config = dict(
    n_layer=11,
    init_std_router=0.0218,
    vocab_size=2048,
    tie_embeddings=True,
    lr=0.0014,
)
Below are experts of layer 4 (counted from 0) of a mixture-of-experts language model. Rows are named router (the router's row for the expert), gate (a neuron's input weights, with its number), up (a neuron's input weights, with its number) and show model dimensions 128-191. Each number is 200 + 30 x the weight over its row's rms, rounded and kept within 0 to 999.
Before each expert's rows: a language model's description of what the expert responds to. This comes from a sample of Wikipedia text that the model never trained on.

# expert 40
Description: -er endings and to/of. The -er piece in Leader, footballer, Netherlands, Runners-up, plus -ar, -ber, and the words to and of, and table pipes.
router,222,214,191,168,192,201,212,214,209,234,267,205,161,240,183,205,177,202,201,245,263,177,152,215,162,112,265,194,230,153,154,189,249,186,234,195,137,273,153,192,202,189,221,199,161,185,200,252,163,160,242,234,244,184,195,196,193,281,184,177,272,230,189,248
gate0,226,181,199,151,221,177,224,186,211,211,202,156,150,189,188,226,156,209,241,180,185,251,212,216,198,180,240,250,268,190,160,204,152,181,181,148,210,209,235,232,197,208,184,215,152,261,164,222,172,183,177,254,181,155,106,228,194,170,194,211,185,169,214,165
up0,252,137,205,183,226,168,181,191,226,180,187,173,237,192,228,197,214,176,239,227,207,276,185,201,207,231,209,201,199,207,192,179,179,182,157,156,196,208,204,236,213,178,183,199,216,223,246,204,201,196,171,163,207,192,173,247,247,146,157,201,170,174,220,176
gate1,223,185,216,196,218,173,199,240,266,210,177,218,159,179,205,252,181,179,239,189,192,184,201,204,224,140,172,187,254,228,132,178,235,243,236,241,128,237,175,172,222,172,239,208,227,176,236,165,213,150,186,280,208,172,153,191,133,183,204,181,193,175,191,198
up1,216,184,166,182,146,165,205,183,283,190,207,197,175,244,149,212,167,180,224,217,164,189,211,226,187,190,207,191,174,194,198,175,188,200,198,216,233,149,173,238,189,195,234,186,225,207,150,175,214,183,195,209,201,158,218,196,216,186,145,215,186,227,161,169
gate2,178,197,216,181,149,207,161,215,218,217,231,195,180,207,239,225,212,164,262,210,207,241,222,200,195,157,240,183,233,205,172,266,215,203,239,174,223,251,241,190,230,191,170,180,92,223,221,200,160,124,203,207,204,151,162,182,196,183,210,230,232,193,155,215
up2,189,212,200,184,186,136,191,244,203,129,198,178,156,202,200,202,182,285,196,224,203,221,190,231,218,155,170,237,152,149,262,238,187,225,203,212,239,151,144,238,208,195,191,194,179,184,129,179,188,231,219,200,217,134,230,266,193,249,220,203,240,184,239,188
gate3,220,195,182,252,180,180,215,225,157,187,125,228,242,239,232,193,227,228,200,152,203,149,214,183,177,226,232,220,205,223,163,169,219,203,216,191,196,215,268,170,225,189,219,208,193,174,227,225,189,164,256,215,215,187,124,204,153,186,241,226,249,210,199,144
up3,234,158,184,209,210,233,168,182,246,234,164,149,213,248,184,218,245,221,201,229,202,170,222,217,195,229,185,180,217,210,225,209,219,239,225,234,205,177,221,207,176,212,223,207,219,166,254,210,238,167,186,236,231,171,199,175,182,163,263,164,225,190,173,200
gate4,215,185,176,198,215,154,165,191,160,249,242,201,176,282,276,176,176,182,261,191,226,260,204,207,147,239,185,249,221,223,171,189,220,214,233,212,155,198,195,236,202,164,207,187,205,227,200,190,172,193,214,211,186,179,166,200,189,164,242,203,183,239,193,197
up4,257,255,180,224,195,200,238,201,248,191,171,211,209,175,154,161,180,150,166,226,176,191,168,191,200,230,191,163,182,217,181,219,222,197,186,189,255,205,199,191,153,209,225,217,221,205,137,189,234,195,176,162,233,211,200,203,247,222,177,149,141,181,224,205
gate5,177,227,178,202,208,218,222,217,206,200,245,182,175,221,195,210,231,193,235,136,167,116,207,175,205,208,194,257,224,258,245,183,256,218,231,216,194,191,230,231,189,215,180,204,195,210,206,189,204,210,240,220,250,191,188,240,214,191,215,210,215,218,148,198
up5,155,164,253,230,229,186,168,238,193,222,215,182,181,184,162,224,189,226,172,231,187,236,176,228,141,194,196,225,171,176,202,206,197,182,204,176,199,212,174,201,224,225,233,187,239,167,192,193,201,210,218,148,213,294,211,136,207,256,155,222,177,196,205,203
gate6,225,243,253,156,226,225,178,204,203,197,229,163,163,183,223,247,179,200,234,198,177,152,190,209,251,168,217,201,209,226,246,201,193,235,212,182,189,183,165,253,209,198,225,198,190,223,213,194,197,223,194,247,178,234,197,201,223,193,193,216,201,234,141,213
up6,161,216,149,205,192,160,202,158,194,194,203,232,216,174,191,200,181,204,219,194,191,222,210,208,151,189,180,191,168,180,194,193,188,209,231,224,206,209,192,164,195,172,159,146,154,196,161,177,209,188,184,238,178,167,201,240,304,197,151,220,165,168,218,202
gate7,238,211,209,173,284,172,187,244,146,209,239,221,193,195,240,233,174,191,169,194,156,159,227,178,166,182,213,193,225,209,270,214,198,167,192,199,205,215,222,190,192,220,197,157,203,176,251,156,171,221,197,235,189,262,252,138,170,156,176,179,202,207,189,215
up7,172,191,228,144,206,148,206,179,168,187,219,220,210,165,188,197,200,184,158,220,200,203,199,225,187,197,255,168,238,183,277,167,210,193,194,190,198,235,138,230,144,244,228,133,171,187,193,158,198,153,207,205,212,210,189,156,207,205,183,184,223,166,219,192
gate8,198,210,192,180,228,208,184,176,160,143,200,191,198,223,191,243,223,155,146,194,179,196,195,180,185,198,292,155,189,201,173,214,221,183,171,212,203,186,172,164,204,238,168,228,174,229,169,188,158,238,202,236,223,220,197,238,185,226,210,230,255,177,228,252
up8,167,201,215,221,167,199,200,159,222,197,220,201,192,194,100,188,172,208,167,237,154,180,207,213,186,186,196,202,236,179,146,259,220,192,189,206,194,181,204,185,249,227,202,249,245,180,246,190,237,187,239,198,194,246,221,225,208,259,206,266,190,223,139,172
gate9,164,221,203,164,247,235,193,168,189,213,213,194,174,187,180,211,201,176,169,201,215,153,200,240,166,244,205,180,223,190,210,199,196,162,216,180,274,234,188,171,216,249,185,165,213,167,282,225,238,203,206,236,251,225,201,242,155,180,158,230,200,203,151,230
up9,124,160,202,236,216,173,243,195,176,173,216,207,216,187,240,219,167,194,178,141,146,258,205,227,165,180,193,194,189,177,212,306,201,170,191,220,217,167,168,192,145,216,231,182,229,216,198,247,132,149,219,190,160,186,213,179,218,234,241,161,172,209,216,157
gate10,221,149,209,225,186,206,149,196,164,242,252,202,137,170,201,237,253,195,201,219,206,265,205,206,173,162,224,203,198,225,164,173,198,187,252,220,212,138,212,184,219,222,177,187,184,170,228,174,234,190,238,189,260,238,233,216,224,196,174,242,180,209,219,232
up10,180,199,200,188,176,212,169,233,134,208,213,185,208,207,167,155,178,234,177,198,166,171,247,232,180,207,217,207,186,217,192,150,163,143,204,186,217,131,151,192,219,219,164,201,244,181,249,182,225,195,208,199,236,191,219,128,181,168,169,247,182,190,159,206
gate11,197,172,242,196,231,217,153,188,237,225,179,194,193,222,182,174,153,203,187,220,212,188,227,238,196,164,233,161,186,200,226,198,176,220,232,209,227,188,217,175,205,176,172,208,161,192,222,196,184,224,166,251,194,156,177,242,174,190,185,160,262,186,173,173
up11,200,206,248,187,228,244,174,195,176,215,204,248,140,181,204,215,185,214,159,242,246,216,196,212,189,185,165,232,153,235,246,193,194,286,248,216,201,192,190,185,201,219,198,191,183,151,189,239,146,245,219,126,192,148,227,191,170,135,204,215,234,284,200,172
gate12,218,185,224,178,211,192,163,206,205,192,229,224,188,202,199,204,192,169,252,216,239,233,205,228,140,165,224,213,210,208,150,186,253,250,224,231,191,281,187,204,222,200,216,218,140,185,205,220,157,193,226,168,233,256,225,207,179,207,188,224,192,228,204,203
up12,160,229,186,215,168,250,191,222,221,224,204,177,226,209,241,224,234,216,171,180,213,198,192,200,235,207,173,157,240,265,183,189,232,191,191,182,215,206,265,186,240,180,186,230,181,245,241,193,215,191,177,195,249,246,211,205,200,242,267,175,211,186,183,175
gate13,227,218,206,181,213,145,184,166,213,228,223,154,170,222,145,184,174,208,240,196,243,179,191,199,176,191,178,160,231,124,174,216,167,198,171,232,192,180,127,225,220,197,238,172,190,208,166,163,182,248,205,207,207,150,179,235,195,213,219,226,249,180,228,192
up13,181,222,242,165,217,135,181,219,270,225,165,215,193,195,187,186,180,269,146,173,201,279,220,181,195,184,231,231,230,193,210,174,193,177,201,162,194,212,163,188,189,181,254,199,180,172,234,208,161,239,202,194,167,181,177,172,201,194,211,175,192,135,230,162
gate14,134,198,176,166,187,173,186,206,161,211,181,210,205,227,221,226,208,165,207,237,231,194,211,252,159,193,269,197,210,234,208,195,181,186,235,177,216,199,286,212,194,197,174,214,187,201,236,240,226,134,239,224,232,221,242,214,207,227,183,166,183,220,207,158
up14,209,144,226,114,189,249,195,248,245,217,258,225,181,246,171,217,218,204,253,211,206,184,191,195,176,196,173,182,221,208,204,177,210,191,172,196,169,235,208,246,230,189,152,200,255,216,181,179,193,144,187,230,181,209,222,213,172,188,235,168,209,182,235,166
gate15,173,133,191,157,233,168,237,192,195,164,219,195,160,241,227,230,190,185,182,120,235,215,172,225,183,235,181,222,233,167,241,188,194,244,225,233,268,201,182,111,177,193,241,172,161,223,196,163,164,220,202,174,180,185,205,204,200,214,228,200,206,239,221,193
up15,266,229,198,154,187,228,240,171,174,186,170,219,246,244,195,198,230,208,194,197,223,206,204,165,223,183,168,183,171,200,194,245,206,218,179,176,192,209,268,220,236,177,195,207,180,194,192,189,189,207,207,276,191,203,226,209,180,171,255,183,197,223,201,193
gate16,172,237,245,202,198,202,200,196,193,245,210,235,186,210,231,211,185,192,187,198,201,186,208,229,158,235,215,195,192,177,174,242,285,192,187,181,207,250,217,205,195,144,187,209,152,140,230,195,156,196,170,181,199,164,183,162,135,239,194,180,232,127,188,169
up16,190,235,206,171,213,228,237,190,229,149,195,231,234,247,166,184,176,239,139,212,189,171,253,183,202,184,209,212,179,253,149,252,194,206,184,220,196,183,231,192,149,182,158,233,227,229,216,254,232,157,213,224,220,218,191,166,177,156,195,186,195,201,247,154
gate17,227,232,193,182,203,224,201,222,221,229,245,163,136,216,217,192,211,217,208,186,204,251,166,187,177,195,219,248,186,161,192,235,230,193,203,197,177,216,150,168,215,181,183,197,161,208,211,192,175,247,197,218,221,194,174,199,174,236,203,227,238,200,251,214
up17,212,260,176,192,196,248,191,186,217,192,162,190,214,199,229,167,277,193,201,239,243,222,228,234,255,232,190,208,208,168,185,163,201,162,210,201,150,152,231,142,173,224,200,255,204,236,190,237,206,196,239,173,150,155,184,190,144,242,190,101,196,220,208,179
gate18,221,163,197,194,211,190,225,245,291,223,281,247,204,212,183,256,225,221,209,138,211,224,228,175,216,205,196,185,200,218,202,249,209,218,197,214,187,212,227,211,133,219,207,151,222,207,209,157,217,200,239,155,219,200,238,154,169,167,215,186,172,154,194,233
up18,209,160,183,196,144,209,206,171,244,214,294,221,211,209,186,183,209,212,160,200,199,242,211,199,148,226,181,225,146,188,180,206,204,243,196,225,168,248,191,246,137,202,210,205,206,254,239,163,218,188,209,200,207,220,212,168,226,207,215,153,176,176,232,232
gate19,187,189,194,192,180,180,175,183,206,237,168,208,242,198,197,252,182,167,228,219,253,160,142,211,218,148,211,217,218,201,101,192,194,201,219,263,179,229,255,189,210,176,171,207,224,222,194,215,170,156,246,214,234,150,179,219,167,246,225,214,239,178,236,215
up19,141,182,210,258,216,218,221,230,166,174,228,177,195,195,226,215,202,233,191,179,165,218,193,188,168,191,164,258,176,231,225,190,172,198,196,163,244,195,220,151,217,240,261,173,189,199,232,231,147,214,173,198,170,247,179,222,173,237,248,259,212,180,158,204
gate20,220,152,214,228,179,131,167,165,197,191,196,194,221,210,210,196,240,193,196,231,236,189,198,207,208,142,200,165,203,202,201,191,167,217,246,191,177,104,224,159,201,208,206,203,208,228,173,216,191,217,194,202,173,206,231,145,183,243,196,219,199,226,212,208
up20,192,150,179,240,231,158,216,172,168,215,243,214,154,206,270,220,218,179,233,149,198,197,186,187,207,261,185,213,198,253,195,196,168,233,200,154,187,192,235,216,222,214,173,191,247,210,238,113,245,173,230,199,228,185,161,208,214,165,216,193,177,211,259,212
gate21,188,283,162,327,275,180,181,207,152,172,244,170,178,180,242,219,167,265,134,194,192,176,170,179,195,182,251,192,149,169,233,218,211,147,211,239,191,240,224,222,232,205,211,214,193,136,243,248,240,270,225,204,193,202,176,224,225,210,187,219,216,191,207,193
up21,217,233,147,193,190,148,186,179,188,207,215,220,247,163,192,251,209,182,219,195,172,146,200,214,193,222,201,266,187,200,148,183,267,167,210,215,135,176,214,164,229,201,219,247,186,272,250,219,235,146,241,220,236,179,223,198,187,160,194,190,171,193,248,221
gate22,198,242,185,235,213,145,201,202,191,169,191,207,217,238,163,210,221,265,204,205,181,182,233,249,221,136,234,172,187,148,171,223,232,237,227,217,160,201,197,195,179,201,158,258,204,224,175,188,228,190,232,210,193,163,213,203,244,187,150,190,207,171,247,197
up22,273,210,156,195,213,236,245,188,210,273,235,199,140,204,215,186,172,198,222,171,221,225,201,162,204,222,178,199,214,227,204,195,188,211,184,134,221,198,193,183,204,211,218,241,191,231,252,208,215,186,209,180,201,211,200,237,177,208,245,190,175,206,183,168
gate23,224,169,200,221,150,216,187,174,168,157,195,211,206,237,177,169,231,214,205,160,194,241,144,157,195,209,191,220,180,225,202,230,245,191,96,202,218,170,163,185,187,169,153,183,194,163,231,230,194,202,245,201,226,182,167,176,172,195,286,248,227,189,220,223
up23,219,233,199,248,167,198,157,175,186,257,158,226,172,235,197,194,181,220,248,206,191,218,199,208,212,225,165,230,210,178,204,174,196,227,221,200,133,136,207,228,150,190,199,180,274,212,134,170,214,236,191,169,220,168,199,197,248,188,192,203,220,189,181,243
gate24,213,176,211,193,170,214,215,192,211,208,199,250,169,216,187,182,171,242,180,206,185,164,191,224,184,163,224,235,211,192,240,251,239,250,214,211,226,240,181,173,213,241,223,208,152,159,167,194,182,231,243,186,146,174,157,241,173,191,202,164,235,185,200,187
up24,210,217,164,217,203,193,209,222,195,209,118,207,221,199,179,203,270,182,248,228,209,236,218,151,269,247,242,180,169,211,179,181,135,175,183,188,157,129,212,201,133,176,189,228,226,218,226,207,175,150,186,214,221,213,232,211,217,154,124,199,206,143,194,194
gate25,218,198,199,205,224,219,151,167,156,164,231,166,150,183,209,175,269,205,180,165,187,168,191,215,153,187,253,222,213,156,260,208,202,221,205,274,186,168,153,185,190,203,219,169,213,227,153,204,211,232,180,173,164,218,197,242,232,236,189,257,239,172,199,213
up25,228,173,158,136,184,242,205,201,250,208,245,168,168,191,159,177,259,178,208,192,210,210,194,225,155,233,246,188,161,182,238,158,237,197,235,249,165,205,192,160,192,165,255,195,154,223,201,184,151,213,194,152,193,182,212,209,216,206,195,158,226,217,182,242
gate26,196,203,222,194,296,183,169,230,192,205,173,114,181,196,213,188,144,211,167,284,182,176,221,194,172,182,218,209,201,175,199,226,198,213,188,206,180,196,178,191,202,221,196,217,220,213,187,222,192,233,207,182,259,209,144,203,163,131,235,257,229,197,221,225
up26,151,171,219,170,203,241,163,218,246,206,211,215,163,178,176,212,139,188,197,197,211,178,187,227,215,204,197,132,223,231,176,204,195,200,173,200,271,231,197,176,240,191,170,218,169,178,168,210,183,217,167,237,179,247,186,187,147,219,184,183,185,207,195,197
gate27,213,229,207,220,193,239,213,201,185,230,218,179,204,258,160,220,178,242,197,205,243,174,197,161,204,188,237,246,215,191,218,176,195,208,180,156,211,223,220,225,180,145,214,216,137,146,260,224,231,153,161,216,214,206,199,206,255,179,229,226,205,174,160,269
up27,176,187,170,170,244,188,189,203,153,186,224,199,187,195,232,228,214,209,200,220,199,180,211,148,207,191,226,250,124,158,206,253,139,200,168,224,198,214,106,210,241,207,192,199,218,192,204,205,218,129,209,168,172,212,195,225,178,142,216,268,170,220,189,226
gate28,166,208,200,150,229,243,176,223,232,255,237,264,224,145,145,168,187,157,156,207,150,190,206,185,196,225,192,199,204,190,206,179,208,183,162,168,136,223,210,166,191,201,179,243,207,164,239,184,192,224,230,225,191,272,218,142,188,206,161,153,154,160,199,183
up28,202,162,231,254,227,195,219,208,179,183,138,203,198,170,223,189,193,186,163,211,166,155,232,189,179,193,223,174,204,162,205,208,168,208,188,225,180,262,207,182,211,216,248,150,214,201,250,253,140,201,182,192,200,155,177,233,208,265,229,165,203,182,214,211
gate29,179,217,256,142,170,189,213,155,218,182,200,225,219,223,145,204,237,167,224,160,203,238,206,241,190,148,211,145,214,224,210,209,248,204,172,223,237,188,191,198,184,207,219,167,188,161,158,229,161,212,202,248,220,162,138,196,182,231,197,221,174,225,201,241
up29,240,187,166,151,189,179,203,254,184,202,103,233,122,193,234,172,209,201,166,196,208,219,148,185,174,248,236,247,191,209,207,157,175,194,232,180,215,177,179,217,184,138,151,217,193,162,241,148,231,169,182,199,215,208,220,200,166,127,192,185,204,211,203,195
gate30,198,200,194,220,156,196,214,209,189,196,228,178,215,244,159,178,172,200,297,199,160,208,194,194,199,202,242,232,244,284,204,212,209,264,191,226,213,263,180,205,200,206,185,267,184,167,188,219,193,181,241,219,213,198,208,205,201,278,217,177,225,218,178,224
up30,244,170,239,210,190,224,241,148,189,211,218,157,177,248,160,197,165,200,222,204,184,203,184,188,237,177,195,189,262,174,187,156,182,161,177,220,235,205,270,213,214,167,201,184,226,234,178,172,183,229,202,177,253,245,210,197,213,236,234,254,202,191,230,136
gate31,190,233,172,168,191,200,171,190,168,215,234,226,213,209,196,183,221,211,171,225,199,181,170,195,217,239,250,196,174,200,196,179,200,168,193,231,212,197,206,201,229,159,215,247,251,176,153,217,264,209,255,210,279,235,184,197,202,188,202,217,187,184,171,229
up31,232,209,206,225,192,218,190,198,201,131,194,221,198,142,180,184,227,164,194,184,183,161,216,224,232,232,211,189,229,253,145,171,235,253,223,172,194,207,208,190,205,236,165,183,180,224,190,186,196,258,150,233,210,205,212,185,129,199,178,181,244,216,220,201
gate32,230,223,243,118,195,206,170,225,175,241,209,205,173,270,167,207,232,224,213,217,224,148,172,161,226,229,209,162,214,184,208,184,209,218,198,250,237,201,198,219,216,205,219,192,175,227,205,144,197,164,197,195,219,198,136,200,217,219,182,214,205,201,192,238
up32,165,211,252,218,154,233,244,222,281,251,211,239,213,219,171,181,259,184,202,179,187,156,228,135,244,227,200,164,188,202,204,178,208,163,192,170,237,224,204,242,189,182,205,209,194,126,240,182,225,222,208,225,220,210,205,191,198,237,153,210,223,156,169,213
gate33,217,236,199,218,216,178,166,257,176,218,119,167,188,263,232,196,191,245,183,213,185,166,219,161,189,204,167,200,219,199,172,164,203,211,224,185,168,171,165,247,202,174,209,172,237,183,249,202,196,190,177,183,216,205,204,195,232,165,239,217,222,225,213,228
up33,190,211,206,213,163,240,182,206,237,212,215,188,192,212,232,200,241,202,222,217,221,269,182,173,211,206,211,230,242,175,225,249,186,180,186,206,155,163,252,218,219,165,229,192,176,223,185,172,181,224,215,142,254,257,239,155,209,228,223,217,213,179,191,235
gate34,219,240,195,190,184,225,193,204,178,198,200,178,147,204,184,205,214,223,154,207,196,199,200,146,212,185,170,176,257,222,206,182,220,203,217,203,189,209,186,202,228,177,181,258,204,236,178,216,188,202,188,214,221,208,187,238,204,244,215,226,240,176,211,238
up34,146,209,231,270,260,203,218,185,235,172,195,183,222,245,220,203,153,154,207,157,169,238,219,241,115,202,191,249,184,200,166,206,186,206,146,161,184,192,257,217,185,195,184,184,144,123,222,214,193,179,214,216,96,181,214,190,160,165,191,237,188,186,228,199
gate35,178,256,183,187,149,191,183,205,197,213,243,253,255,252,184,243,171,168,247,213,231,181,227,180,228,212,261,204,154,235,166,213,199,228,173,201,190,173,194,192,162,183,200,200,167,234,168,207,216,213,231,202,204,167,182,168,226,213,206,199,204,173,141,176
up35,199,217,231,157,206,150,213,202,239,156,205,182,181,211,205,177,236,253,225,170,209,214,218,199,233,197,185,152,222,232,153,198,176,165,196,162,228,179,196,181,264,200,217,153,210,208,205,137,157,241,195,200,231,209,191,164,223,216,163,205,177,214,167,175
gate36,226,186,221,182,170,251,219,231,224,192,217,207,186,173,167,231,198,165,166,174,219,176,271,214,230,135,152,189,208,200,185,226,212,224,145,239,196,154,220,183,236,198,181,192,170,213,162,259,215,182,194,210,160,161,200,194,193,230,211,235,224,215,195,170
up36,115,218,166,157,216,215,177,187,139,211,144,182,204,185,293,172,216,168,227,171,190,217,179,167,153,232,209,204,194,235,239,180,197,203,205,162,208,220,221,186,226,218,188,230,221,189,239,187,191,250,202,181,180,179,189,236,123,173,185,189,202,225,201,161
gate37,184,193,206,205,214,217,251,225,193,194,245,213,151,240,218,186,197,80,198,198,230,216,203,179,122,237,224,219,145,217,145,244,219,177,209,178,213,199,213,195,188,163,182,160,161,162,202,212,169,124,226,197,153,177,192,193,224,253,208,248,155,191,217,248
up37,199,235,151,201,197,161,165,147,150,171,238,200,214,214,203,211,170,176,158,234,236,223,189,162,237,195,175,225,187,194,201,190,229,254,161,192,125,187,196,205,192,196,218,167,198,188,209,166,157,226,152,223,231,185,196,258,229,188,196,158,221,173,140,235
gate38,211,193,201,197,208,129,232,226,250,144,169,223,153,158,180,221,200,229,187,127,165,163,254,186,217,184,219,176,275,198,213,218,184,219,185,235,230,184,216,180,231,233,203,209,189,156,197,250,255,164,206,160,171,192,182,217,165,232,227,200,207,194,260,219
up38,187,204,164,228,225,157,230,191,201,194,231,210,169,203,247,178,215,193,191,164,173,197,211,203,195,207,205,207,141,208,194,222,236,270,235,215,152,171,184,237,202,258,208,185,160,213,211,174,255,125,208,200,203,251,219,216,185,189,200,215,194,184,230,222
gate39,200,196,180,258,204,170,212,188,166,201,228,183,185,183,196,219,244,220,205,208,231,222,215,219,178,177,265,159,242,148,186,163,214,183,175,220,261,198,170,148,179,186,194,244,148,191,208,260,197,217,197,216,201,192,212,217,246,213,156,276,179,207,174,226
up39,236,172,241,160,231,232,230,209,214,200,144,129,165,196,192,195,220,164,233,198,199,251,200,188,220,163,239,188,200,182,203,227,184,194,213,148,252,203,262,233,234,147,176,190,200,173,151,177,171,155,219,161,180,187,222,177,177,165,176,198,210,216,173,224
gate40,222,189,160,219,236,184,185,175,177,176,198,192,163,181,223,198,217,256,226,151,203,221,220,205,123,175,246,275,147,160,180,146,187,190,216,174,184,235,205,215,179,193,245,133,149,196,210,217,176,185,259,232,118,223,212,243,169,196,168,172,219,183,272,204
up40,207,232,232,250,169,165,209,130,215,185,227,186,227,225,170,132,214,211,182,252,232,291,190,189,211,216,292,193,158,193,162,180,180,160,178,226,181,165,183,207,208,233,189,200,201,207,183,184,188,218,191,158,174,214,238,202,234,192,225,214,222,206,221,193
gate41,194,207,232,205,173,177,219,188,254,120,196,197,238,191,252,192,127,208,253,151,228,188,213,180,288,244,184,166,216,215,188,224,237,176,237,183,181,206,186,200,253,178,218,169,213,219,176,224,194,198,186,139,233,197,183,254,232,219,185,147,190,212,164,181
up41,162,210,224,208,218,191,158,193,179,226,180,292,247,187,217,198,223,146,213,237,190,211,232,213,198,220,225,197,161,214,115,239,200,243,207,226,196,191,209,210,209,220,184,263,182,180,192,188,190,208,201,218,233,195,230,160,186,158,220,206,177,181,213,220
gate42,241,200,224,203,191,189,145,191,221,210,161,255,210,197,171,189,226,235,188,169,232,124,174,176,202,158,226,217,208,261,238,193,202,201,215,189,204,249,250,235,212,162,182,234,143,194,273,182,212,191,206,243,268,213,168,214,205,205,235,191,244,214,192,220
up42,273,210,195,145,220,200,180,208,221,210,222,210,205,146,160,210,222,203,193,176,218,214,220,205,204,207,216,240,223,180,185,184,195,175,249,171,225,260,236,205,214,202,219,149,157,153,197,153,197,184,233,255,275,210,202,207,172,179,173,190,194,188,200,159
gate43,179,177,185,171,95,182,210,198,222,180,183,214,234,196,189,232,185,221,202,176,229,203,177,211,205,220,218,221,169,165,252,161,201,238,225,254,215,191,150,231,229,220,220,146,190,155,168,183,189,188,223,182,218,241,156,236,193,230,222,220,242,193,134,190
up43,192,236,182,224,195,173,151,195,192,182,193,218,224,217,183,139,213,179,205,181,205,174,207,207,221,220,169,229,149,268,200,183,201,237,202,189,180,174,220,206,163,162,177,216,225,235,212,199,246,199,210,220,213,146,236,185,238,184,273,233,201,212,240,198
gate44,212,207,156,218,182,148,208,240,199,250,162,215,243,249,207,211,192,243,162,203,220,221,186,205,178,247,220,211,178,169,198,159,210,152,287,236,195,249,190,158,192,160,241,181,95,196,197,215,224,177,230,186,182,213,227,167,227,216,188,160,289,191,218,194
up44,219,233,159,188,216,206,239,177,242,196,200,263,241,268,184,202,203,187,183,180,221,183,194,205,161,248,222,223,198,206,217,200,235,216,215,193,201,240,173,149,200,201,297,258,128,195,165,196,212,199,237,197,234,173,212,171,177,219,214,183,251,148,205,202
gate45,251,236,201,138,180,262,256,222,225,240,222,215,169,168,218,178,226,203,198,165,199,200,232,192,199,167,220,193,220,195,235,217,230,236,190,187,201,169,229,210,221,216,182,198,207,230,192,169,223,175,161,184,186,202,224,199,223,147,212,206,220,208,211,207
up45,182,156,163,171,236,217,210,224,207,164,225,168,169,203,244,208,208,229,243,166,184,192,154,159,212,237,202,227,207,210,190,157,213,202,178,208,199,206,214,241,199,213,148,182,171,207,206,174,200,211,131,219,205,195,175,287,207,199,205,259,208,212,212,232
gate46,189,204,236,225,233,143,192,162,199,164,177,188,203,213,180,177,267,212,217,236,204,118,181,203,231,267,189,189,166,188,176,190,186,235,204,161,220,176,246,170,188,178,249,224,185,252,227,190,197,198,208,198,163,200,196,239,184,259,267,141,260,218,156,176
up46,141,153,211,237,230,273,192,245,216,240,227,231,195,243,242,232,237,172,222,210,247,180,180,211,174,186,169,173,165,240,245,225,167,206,167,211,243,218,199,200,195,191,211,167,212,167,273,222,204,200,229,189,190,266,189,187,207,215,201,215,191,214,144,199
gate47,210,209,217,206,192,211,170,244,222,234,219,155,182,204,163,158,143,216,191,147,168,261,222,163,271,172,203,200,245,212,164,200,178,189,186,182,205,181,251,238,218,263,166,226,131,141,191,214,192,201,199,226,172,251,172,226,135,176,216,166,231,212,198,237
up47,157,187,225,194,167,151,219,190,202,216,185,239,241,218,194,194,225,225,156,227,164,179,195,179,223,240,207,186,191,197,208,226,203,214,189,229,180,158,154,163,181,226,248,236,228,193,223,224,199,155,166,175,223,168,150,173,253,239,230,201,172,178,220,202
gate48,229,224,202,189,209,234,205,215,178,197,152,206,145,179,246,201,179,206,237,205,206,193,208,205,167,158,203,264,215,233,230,236,215,215,196,174,204,156,225,179,168,207,186,138,201,182,196,204,209,124,232,205,194,198,192,159,178,156,212,264,203,233,195,229
up48,253,197,156,187,157,230,215,241,198,167,136,176,205,165,246,183,229,263,173,183,157,149,215,197,188,172,190,217,249,218,209,181,223,245,204,247,240,162,146,192,212,152,198,239,235,202,168,178,286,200,169,196,222,214,214,224,199,155,256,150,202,223,249,193
gate49,226,210,210,194,203,194,210,176,170,234,211,184,208,240,189,173,194,167,182,223,177,172,196,174,207,233,192,190,171,200,161,192,165,169,181,217,237,176,189,221,177,204,217,195,203,148,256,243,284,197,168,186,182,276,230,247,212,207,136,174,213,187,196,232
up49,205,183,235,154,186,159,214,176,226,203,218,234,195,249,219,217,184,181,225,236,153,195,205,188,180,243,206,211,129,175,194,227,202,172,184,231,207,175,175,171,171,258,241,194,228,200,185,243,208,214,234,166,235,168,250,156,165,217,227,194,186,222,207,198
gate50,161,211,222,184,247,181,164,205,152,204,233,193,205,200,194,250,238,205,176,158,200,181,212,151,217,236,247,237,187,176,182,193,177,184,216,156,207,235,204,203,192,200,225,254,188,200,237,200,183,198,211,259,273,198,155,255,201,241,167,232,203,190,184,209
up50,159,181,202,185,188,228,201,216,157,154,154,168,232,212,240,177,204,220,234,119,163,211,224,221,257,209,206,170,201,241,199,213,240,173,239,187,230,213,228,203,178,208,164,225,191,272,188,225,209,171,174,204,190,195,158,238,197,157,227,260,205,236,214,193
gate51,158,200,178,204,227,131,220,213,216,210,173,222,251,158,222,185,240,235,216,240,192,225,194,213,170,226,235,203,175,221,228,188,179,157,173,179,104,224,146,191,205,220,245,177,185,201,248,237,189,173,235,171,209,165,163,219,179,172,163,210,216,142,270,160
up51,202,214,184,213,203,262,236,219,163,254,230,204,147,233,230,185,191,156,194,169,202,195,190,182,187,206,162,220,196,190,152,183,211,203,188,196,180,203,214,180,209,248,187,203,184,168,222,223,177,216,233,210,245,204,217,219,208,242,204,209,151,218,180,235
gate52,190,210,215,227,211,203,230,220,223,313,208,194,216,232,246,174,156,167,215,205,208,205,181,197,195,243,170,194,201,189,205,183,222,228,223,174,242,220,243,173,254,192,249,241,192,183,222,210,124,195,162,200,195,190,157,191,151,238,231,185,229,215,255,150
up52,178,186,184,210,209,210,243,170,220,243,260,194,202,199,218,189,172,189,219,228,234,206,167,197,211,200,177,247,213,177,202,191,193,223,232,169,216,164,245,225,163,170,216,219,182,201,201,211,148,177,179,202,167,180,195,225,229,236,214,201,201,189,171,169
gate53,191,202,181,124,145,176,159,184,147,199,202,207,150,202,179,146,253,166,163,179,243,159,227,225,147,227,210,255,135,155,194,216,211,273,228,258,195,197,199,205,264,212,184,180,172,168,228,197,230,172,230,203,133,181,206,273,207,222,191,201,203,231,188,211
up53,186,236,252,195,196,219,181,207,189,230,138,208,219,203,204,226,210,167,147,228,185,194,214,196,196,205,190,225,175,250,210,232,219,210,147,184,215,191,227,189,232,187,226,184,195,196,236,198,208,142,184,184,226,175,134,180,233,213,222,211,189,205,167,164